Below are experts of layer 3 (counted from 0) of a mixture-of-experts language model. Rows are named gate (a neuron's input weights, with its number), up (a neuron's input weights, with its number) and show model dimensions 0-95. Each number is 128 + 24 x the weight over its row's rms, rounded and kept within 0 to 255.
Before each expert's rows: "gets" lists some tokens that make up at least twice as much of what it gets as of all text; "mostly gets" lists some tokens that are sent to it at least half of the time. This comes from a sample of Wikipedia text that the model never trained on. Tokens count by the router's weight.

# expert 44
gets: "0", "1", "7", "6", "5", "4"
mostly gets: "0", " same", "ee", "ić", " part", " known"
gate7 [156 139 121 139 168 111 164  97 155 129 142 173 168  97  94 124 136 109 118 149 100 105 141  95 135 131 129 173 162 131 114 186 124 119 134  90 161 139 106 106  91 109 113 123 121 132 137 114 161 150 114 153 130 117 149 173 135 112 118 118 151  90 153 143 101  77 119 131 142 143  93 158 116 144 141 123 146 150 148 117  62 145 124 166 125 111 103 111 120 118  79 129 117 133 149 119]
up7 [111 127 125 106  97 100  99 161 142 104  87 101 102 145 151 147 114 118 146  82 149  99 128 135 118 114 130  73  76  95 158 102 115  94 129 166 105 105 144 162 145 124 139 123 160 133  79 150  95 134 151 124 151 142 107  81 112 141 116 129 102 149 119 141 124 134 124 126 111  99 151  92 178 106 131 103  95 108 117 136 137  89 114  94 100 159 146 155  98 114 142 124 121 143 145 105]

# expert 3
gets: " to", "f", " at the", " not", " only", " would"
mostly gets: "f", " not", " at the", " only", " would", " can"
gate1 [103  79 113 143 127 138 129  95  97 109 145  94 110 110 152 171 136 177 116  99  85 135 111 154 113 140 134 138 156 125 139 148 162 142 117 152  93 148 106 124 147 123 118  76  69 120 155 150 120 114 145 162 113 143  89  83 154 116 126 126 104 140 115 104 121 129  96 127 155 115 149 144 128 157  97 172 137 129 150 102 157  62 122 146 145 137 138 118 147 128 142 157 160 133 111 132]
up1 [118 120 114 126 134 142 132 101 146 119 123 171 142 151 137 134 173 108 161 158 168 101  72 132 142 101 147  91  52 147 166 139 147 137  87 122 121 152 132 106 156 123 112 169 100 102 121 118 136 149 138 137 162 160 174 108 145 112 134 147  91 110 114 137 129 169 105 103 126 127 137 131 124 163 120 115 144 130 116 130 130 132 118 139 143  74 108 192 116 117 141 103 108 145 139 113]

# expert 30
gets: "on", " b", "ar", "one", "ay", "ach"
mostly gets: "on", " b", " John", "one", "ina", "ara"
gate0 [143 114 100 114  99 141 133 129 148  82 111 104 144  74 108  68 164 123 134 132 124 121 121 133 122  94  99 145 116 144 105 120  82 164 160  89 138 142 161 125 142 110 148 147 141 111  99  97 114 116 116 128 170 122 145 117 162 134 117 175 115 102 139 126 162 144 142 124 144 105 161 179 145 126 120 159 103 153 121 166 167 108 111 135 123 109  98 146 149 142 131 171 151 174 140 135]
up0 [156 120 140 133  99 139  78  95 114  89 154 122 149 111  85  96 143 133 163 156 115 125 119 147 105 146 103 110 178 122  90 141 108  98 142 100 142 149 150 139  94 135 111 133 189 134  90 146 109 165 137 139 127 119 108 142 156 125 161 151 135  87 132 145 124 138 179 129 126 138 141 158 142 102 113 125 116 143 162 158 146 170 113 165 143 120 132 156 137 122  96 183 119 149 109 134]

# expert 18
gets: " The", " to the", "The", " the", " of the", " their"
mostly gets: " The", "The", " her", " to the", " its", "ing the"
gate1 [136 163 138 100 106 118 134  85 127 124 122 153  95  92 143 126 120 107 106 139 177 116 102 122 157 146 107 134  71 130  89 127 147 145  88 140 129 115 141  91 133  95 101 156 104 132 138 130 123 118 153 185 133 132  97  96 140 177 124  88 104 125 116 153 124 118  96 139 138 163 102 132 122 129  89 161 129 121 138 108 132  94 116 130 131  83 109  90 111 113 120  93  81 151 158 152]
up1 [149 150 147 133 127 162 151 135 102 128 136 153 163 123 131 163 136 131 127 121 134 174  95 116 150 187 133 167 132 143  93 157 160 144 114 136 120 105 138  88 124 143 111 129  95  76  78 104 114 122 149 123  92 161 137 131 106 129 157 174 164  98 123 156 123  91 146 123 110  93 160 104 139 153  68 103 119 152 117  87 114 106 118 131 123 131 130 105 156  98 137 124 113 130  99 129]

# expert 40
gets: "at", "th", "it", " p", "ag", " \""
mostly gets: "th", "at", "ag", " st", " p", " \""
gate0 [116 137 118 137 198 112 133 103 123  89  76 182 150 155 137 138 124 105  99 173 126 148 140 122 163 141 111 137 113 138 129 113 155 153 108 103 118 138 169 136 172 124 141 153 123 137 108 116  85 142 148 151 136 121 115 124 132 101 133 109  99 150 136 128  94  96  94 117 176 124 136 108 120 125  79 153 154 129  97 132 131 114 129 118 120 148 139 171 103 180 123 167 109 168 132 128]
up0 [190 106  99 189 130  76 143 126 103 147 136 154  93 148 127 146 138  87 139  94 155 172 116 121 111 144 138  92 127 160 126 137 118 127 194 116  86 168 106 117 133 113 127 113 171 122 145  89 125 121 133  99 122 111 160 113 168 140 146 132 111 153 148 112 141 132 148 132 114 116 173 120 135 107 167 132 106 160 144 135 118 130 147 162 144 128 130 102 156 124 109 106 150 146 118 122]

# expert 42
gets: "o", " |", "z", " n", "os", "x"
mostly gets: "o", "ne", " n", "eb", "ge", " Ne"
gate1 [125 113 148 132 101 108 108 171 213 104 117 108  99 124 155 153 128 113 134 145 110 129 156 104 119 142 150 146 107 136 134  74 140 145 142 125 159 100 136 122 143 141 126 150 112 114 152 134 103 116  98 104  88 129 134 100  80 115 160 142 116 158 139 106 133 117 130 147 136 141 108 125 139  97 103 136 134 112 142 131 132 110  93 108 148  71 186 121 185 144 128 158 106  99 150 158]
up1 [115 113 111 129 146 107 150 117 105 140 158 139 109 148 150 100 108  92 122 132 125 126 116 177 149 158 109 162 128  91 142 124 111 117 126 160 157 175 132 149 142 121 128 113 137  99 162 152 168 133 157 119 116 185 124  92 126 169 101  85  97 140 128 125 131 146 110 139 149 151 156 156 108 118 106 164  80 108 106  91 139 148 105 107  94 171 102 114 101 101 131 112 149  91 143 100]

# expert 12
gets: "i", " L", "ia", " d", "/", "or"
mostly gets: " L", "ia", " d", "/", "om", "und"
gate1 [145 127 141 131 142  93 210 144 166 128 153 153 109 152 135 131 165 143  96 113 136  89 126 132  75  74 142 126 134 122 154 117 131 122 156 113 152 168 144 140 141 145 145 120 141 118 152 132 151 112 146 152 166 119 150 106 119  90 160 128 100  95 104 114 100 164 145  89 149 121 118 128 123 160 152 122 137 149 156  76 116 124 111 126 167 103 116 124 125 116 113 148 137 130 182 135]
up1 [116 111 128 124 157 107 126  96 121 163 135 117 146 117 154 122 152 136 111  65 129 146  96  90 135 126 167 112  86 108 124 150 112 123 151  90 101 132 120 112 124  98 114  93 118  91 132  48 125 116 142  80 102 105 109 139 102 113 122  96 146 117 114 165 134 133 128 123 109 141 141  91 132 169 164 112  92 126 148  88 116  99 160 143 142 138 103 131 124 140 148 156 112 123 167 157]

# expert 7
gets: "e", " for", "y", "p", "P", "st"
mostly gets: "p", " an", "P", "st", "em", " or"
gate1 [139  93 139  63 166  94 154 121 139 128 110 131 155 102  96 138 132 102 179 117 133 119 121  97 153  94 140 122 130 130 153 141 126 138 144 149 123 114 102 170 132 140 135 112  98 135 159 106 123 145 113  73 123 111  85 154 158 150 147 161 109  96 130 127 155 122 147 126 151  74 143  84  95 130 165  78 149 142 139 117 147 110 146 116 103 105 151 141 104 143 136 154 156 144  97 118]
up1 [108 135 169 151 102 186 100 120  92 175 119 142  96 154 130 128 103 156  92 106 138 135 152 139 121 143 124 152  95 137 145 120 102 106 120 144 115 121 134  80 143 134 114 137 136 121 118 138 140  97 104 160 116  82 156 111 117 124  98 121 155 144 122  79 103 131 150 168  86 143 126 159 170 171  81 156 138  89 131 123  80 115 111 143 128 132 127 119 128 117 119 111 114 106  94 163]

# expert 32
gets: "k", " c", " C", "H", " w", " J"
mostly gets: "H", " w", "K", " J", " Y", "ik"
gate1 [ 89 115 130 148 131 138 107 112 120 168 134 164 135  97 117 147 134  96 126 112 169 138 131 148 134 191  95  97 127  96 104 115 114 131 134 101 135 125 124  92 129 162 164 131 132 129 112 112 119 136  84 122 104  86  99 118 116  96 127 139 155 129 108 114 122 102 144 106 101  96  98 121 140 133 122  99  99 128  87 150 114 138  57 136 138 150 124 161 177 137 138  93 100 149  81 152]
up1 [119 128 113 170 120 172 101 130 176 114 125 105 139 106 120 104 142 160 152 152 111  82  99 140 124 152 129 158 117 164 100 104 102 110 131 124 129 102 146 164 111  95  79 115 129 114 182 140 111 131 108 146 152 155 108 162 187 149  93 111 126 127 126 128 145 108 151 144 130 134 131 151 109 141  72 110 129 171 157 133  95 103 169 109 134 117 109 116 105 141 160 148 136 134 163 119]

# expert 17
gets: "ing", "en", " by", " on", " with", "id"
mostly gets: "ing", "id", " on", " with", " with the", " on the"
gate1 [ 92 111  98 148 137 113  71 102 173 149 153 123 139 114 144 103 136 157 131 119 142 135  89 138 103 120 149 130 141 124 127  72  86  92 121 104  96 108 121  79 144 119 135 112 126 125 130 179 130 149 144 106 155 109  76 103 134 142 115 137 112 108 156 107 111 145 148 123  52 153 104 110 135 163 140 122 120  98 127 119 106 110 135 127 135 133 104 163 161  97 106 142 137  92 130 134]
up1 [ 69 110  91 117 128 158  68 135 154 121  84 139 105 157 135 111 117 165 105 179  97 146 106 175 152 142 156  91 102 124 118 115  84  98 137 160 131 137  98 123 135 127 125 123 119 141 159 167  99 157 126 111 162 124 127 119 159 157 146 121 123 119 126 108 112 129 159 111 136 128 120 125 143 122 119 144 106  94 127 133 151 110 204 117 131 111 118 133 159 108 110 151  95 119 142 111]

# expert 21
gets: " (", "um", "g", "in", "(", "am"
mostly gets: " (", "um", "(", " no", " not", "ll"
gate0 [151 152 154 160 135 144 120 120 101 144 186  93 105 167 120 119 127 136 135 146 142 183  89 101 111 176 132 118 137 149  92 141 129 166  98 132 102 130 115 163 145 130 165 115 143 112 119 139 119 130 106 119 120 144 121 124  98 105 145 156  97 147 154 161 113 127 127  91  63 108 140  90 122  95 106 143 160 203 137 122 143 127 149 122  95 139 121 131 145 134 127  92 138 128 129 141]
up0 [ 77 113 114 142 174 122 139 172 144  94  84 135 124 101 129 102 110 146 107 130 126 139 168  78 156  97 130 136 133 128 150 126  98  96 138 118 155 108 121  90  95 104 118 119 121 163 126 132 177 132 149 113 136 113 134 133 101 149 117  83 101 111 108 143  79 109 116 162 146 138 115 109 108 148 152 127 121  84 126 169 147 160 109 110 137  77 143 119 134 149  92 116 109 160 102 120]

# expert 45
gets: " N", " F", " P", " G", "est", "and"
mostly gets: " G", " P", " N", "est", "and", "F"
gate1 [129 129 160 143 156 133 142 134 118 206 107 197 143 150 104 146 112 131 119 107 168  92 145  95 137  80 123 129 110 125 146 111 123 118 156 126  74 188 129 109 112 114 122 140 137 145 107 111 144 140 109 132 143 107 129 128 119 105 140 128 103 124 141 114 110 159 150  99 121 165 112  83 140 100 104  97 140 108 102 105 104 118 134 151 136 113 118 161 164 102 122 103 124 127 174  98]
up1 [125 183 146 142 114 104  97 117 122  99 138 148  96 114 152  88 152 148 165 147 123 130 140 131 123  92 165 138 125 144 146  98 132 152 108 152 126 104 117 140 143 137 103  65 133  84 179 143 115 173 123 131 144 113 136  97 168 126 155 124  77 117 111 121 131  96  93 124 139 100 153 155  83 134  70 123 111 148 127 137 103 109 149 149 119 126 137 123 136 121 144 117 177 160 118 133]

# expert 38
gets: "A", " E", " T", " Z", "E", " each"
mostly gets: "A", " T", " E", " Party", " Jul", " Col"
gate1 [150 113 138 161 112 114 142 106 144  93 131 150 103 133 122 143 156 171 124  96 103 180 105 152  78 139 110 159 104 129 113  47 147 133 139 121 122 131 129 101 152 119 131 116 104 112 150 126 143 112 140 114 169 127 132 113 117 165 120 159 181 165 120 149 107 179 153 131 116 175  95 156 111 160 117 121 132 110 152 156 119 143 151 157 115 137 135 148  85 127 122  98 140 124 137 130]
up1 [116 121 171 144  82 143 147 124 128 132 122 172 142 146 129  96 118 118 127 136 109  72 126 115 162 112 111 114 174 134 131 132 117  90 106 148  84 143 138 114  98  86 150 110 141 156 157 112 147 138 122 110  99  93 143 104  96 142 151  92 109 188 144 105 144 113 136 129 141 109 154 144 116  80 120 131  95 155  76 146 139 165 139  91 142 123 135 132 167 134 167 160 120 140 126 118]

# expert 29
gets: ", a", " made", " sh", "les", "ure", "ose"
mostly gets: ", a", " sh", " made", "ire", " place", "are"
gate0 [119 135 133 154 137 148 143 114 134 142 138 140 175 121 124 150 159 114  98 155 122 172 168  82 169 161 173 136 149 124 137 152 115 136 143 141 153 100 149 123 103 109 151 128 116 167 158 146 116  79 147 129 107 115 149 109 116 112 109 156 142 113 180 148  98 136 128 121 118 141 104 111 141 115  69 126 163 118 107 138 166 175 136 121 150 136 114 123 131 148 150 139 192 143 111  87]
up0 [132 126 121 142 153 110 107 131 170 129 118 157 148 149 142 117 102 147 153  75  99  98  94 141  41  92 167 151 135 113 126 113 139 133 126 153 110 144 147 118 120 169 145 113 120 129 125 115  95 126  99 100 129 136 109 122 152 129  76 148 124 143 120 104 144 109 109 155  92 136 182 112 112 150 119  98 139 122 132 112 136 113 124 150  81 142  68 139 114 142 120  91 117 158 115 148]

# expert 26
gets: " |", " |  |", ") |", " |  | ", "% |", " |  |  |"
mostly gets: " |  |", " |", ") |", " |  | ", "% |", "a |"
gate1 [132 116 166 152  83 126 123 133 134 148 115 134 134 141 106 122 131  88 130 112 123 103 109 123 100 122 107 137 165 109 111 163 143 150 145 181 166  99  88 132 131 151 109 119  60  81 127 179 145 115 128 117 140 145  96  77 116 135 107 108  88 143 148 111 141 168 101 119 102 129 181 101 141 121 114 112 118 116 129 139 182 121 157 137  96 144 134 157 146 155 138 128 155 117 126 127]
up1 [131 112 165 145 133 128 112  88 105 152 159 107 126 125 137 123 150 137 112  97  91 153 185 131  99 121 134 169 133 154 140 123 127 169 163 100  49 122 100 134 137 158 159 118 132 168 156 106  97 132 120 134 130 122 105 144 122 117 132 140 153 128  99 184 129 150 113 159 134  96 117 122 164 145 150 113 137 145 114 121  77 120 107 117 141 116 112 152  99 131 111 134 179 126 165 143]

# expert 27
gets: "3", "4", "5", "6", "7", "us"
mostly gets: "us", "ists", "3", "ric", "ations", "ection"
gate6 [148 153 124 109 122 132 103 155 138 114 113 105  94 164 115 118 129 138 116 130 128 210 113  71 147 149 140 140 107 126 123 134 131 144 171 138  97 145 162 146 148  79  88 119 114 146  96 152 133 122 114 143 113 148 170 106 149 120 162 141  84 145 153 126  79 123 129 158 125 105 132 102 111 138 131 152 145 114  99  96 109 109 139 128 119 133 131 162 106 154  72  82 107 141 137 130]
up6 [ 98 124 111 118 115 105  94 147 142 178 149 129 114 127 110 116 111 135 129 105 136 144 130 136  68  84  87 138 113  94  95  88 159 116 136 142 140  75 140 129 161 129 126  59 128  90 110 157 118 151 161 137 111 152 148 127 160  81 130 100 183 104 140 157 103 125 119 104 127  98 102 179 127 153 121 145 126 131 117 127 122 147 136 151 109 128 148 136 129 132  85 124 126 144 147 123]

# expert 9
gets: "al", " M", " D", " m", " A", "et"
mostly gets: " m", " A", " D", " M", "ud", "et"
gate1 [ 89 157 112 139 152 147 159 175 155 108 104 134  96 192 143 126 107 132 136 140 109 136 146 136 139 157 143 125 159 101 123 127 116 123 103 140 146 120  89 164 131 140  98 151 147 134 142 148 108 123 121 110 135 189 130  94 139 144 128 101 125 150 131 136 128 126  91  98 120 136 132 131  46 110  85 131 128 131  84 122 155 137 152 133 105 110 112 112 108 135 101 157 187 151 101 120]
up1 [125  74 103 112 118 160 135 136 126 142 139 141 177  91 113 120 104 155 120 121 113 115 103 119 134 151 113 109 100 175 102 130 150 124 164 136 139 116  84 140  94 176 148 186 120 138 128 143 152 119 125 177 135 103 101 129 133 110 121  91 113 114 127 146 170 157 153 134 136 119 132 127 173 134 203 133 104  96 109 140 115 136 159 125 145 147 113 128 130 133  92 157  87 136 133 144]

# expert 34
gets: " a", "'s", "io", " one", "ai", "ine"
mostly gets: "'s", " a", " one", "io", "ome", "ier"
gate0 [138 117 128  96 173 149 141 102 146 127 106  84 139 126 165 129 145 115 146 135 121 101 130 160  95 131 101 116 136 157 126 139 158 141 135 142 139 117 129 157 130  99  76 186  98  79 131  97 132  92 152 143 146 186 132 119 144  93 138 140 166 109 123 142 138 132 127 145 156 151 137 138 117 141 149 149 130 106 101 156 137 129 148 125 165 123 110 129  87 132 137 193 124 115 186  98]
up0 [137 106  93 186  95 130 173 125  86 121 149 152  74 136 138 148 160 116 138 142 106 148 112 112 159 125 148 111 115 108 160 124 126 119 104 113 126 123  90 118  92 160 141 110 116 167 175 132 151 137 127 122 149 136  87 138 119 137 153 129  72  95 106 127  87 143 137 102 149 153 122 125 157 162 120  99 138 119 165 111 112 138 156 173 149 122  89 145 118 157 102 156 121 140 120 139]

# expert 24
gets: ".", " at", "c", ").", "s.", "im"
mostly gets: ".", "s.", " at", ").", "\".", "es."
gate0 [106  94 115 117 121 145 120 129 175 144 105 132 145  97 101 110 121 128 132 142 116 105 111 139  86 121 119 123  73 121 138 134 124 147 131 155 153 141 103 124 146 159 149 166 123 175 127 104 169 131 106 141 212 106 129 173 141 128  97 128 115 106 112 137 118 112 132 132 159 106 142 138 173 133 151 127 154 170 143 142 102  84 152  77 110  84 115 136 140 111 120 164 112 138 141 142]
up0 [123 113 135 106 155 111 111 119 125 130 136 119  96 109 154 104 153 151  93 121 140 109 116 123 141 134 127 126 137 146 105 178 118 154 130  41 127  88 129  82 134 129 131  91 178 131 157 150 101 119 124 133 100 137 164 124 158 160 121 144 103 117 147  81  99 145 115 139 105 170  64 136  95  92 119 125 102 157 137  96 107 141 129 147 136 142  89 123 132 110 113  93 117 131 130 131]

# expert 20
gets: "an", "age", " who", "ide", "ant", "her"
mostly gets: " who", "ide", " but", "ane", "ted", ", who"
gate0 [155 138 132 130 159 154 152 127 111 152  97 158 113 132 107 141 120 112 145 142 162 142 116  94 131 124 143 163 146 163 167 137 134 141  99 161 148 164 126 161 170 149 157  92 111 147 139 135  84 130 142  97 126  95  96 133 121 125 134 169 100 149 150 153  85 138  92 161 121 171 154  75 115 149 138 113 134 119 152  92 166 169 124 115 120 125 125 100 144 120 136  94 142 114 128  81]
up0 [123 161 157  74 105 157 116 129 113  91 147  86 129 149 178 140 116  85 121 132 116 128 173 119 166 186  81 135 123  92 136 140 129 137 110 142  96 119 128 101 112 125 145 128 139 169 151 179 126 101 130 127  67 151 138 144 141 114 133 124 171 130 100 103 131 128 101 103 106 102 102 140 163 109 160 121 132 127 140 148 123 115 104 115 140 126 120  97 104 114 157 135 155 103 142 109]

# expert 0
gets: "\n", "\n\n", ")", " films"
mostly gets: "\n", "\n\n", ")", " films", " game.", " season."
gate7 [187 141 168 136 112 103 152 168  89 139 119 146  98 130 104 125  63 105 113 159 138 141 118  92 111 114 119 168 143 165 128 147 129 146 159 133 125 107 119 124 154 128 118  68 153 124 161 113 106 118 135 139 149 120 126 140 103 118 113  84 113  94 157 138 113 134 166 113 107  88 129 183 137 105 129 112 131 132 126 108 145 149  96 107 151 132 104 102 145 125 103 169 116 115  86 123]
up7 [133 145  97 137 127  44 141  83 153 106 140 122 119 141 144 132 162 127 125 113 130  99 146 122  92 147  87 130 127 106 123 147 153 128 144 123 168 130  83 134  64 122 167 151 143 154 132 135 124 133 133 141 127 111 119 110 145 137 148 172 118 156 140 120 135 149 127 138 146 175 135  98 122 110  75  71 123 172 132 120  91 108  92 173 119 147 155 111 140 127 148 126 120 128 140 132]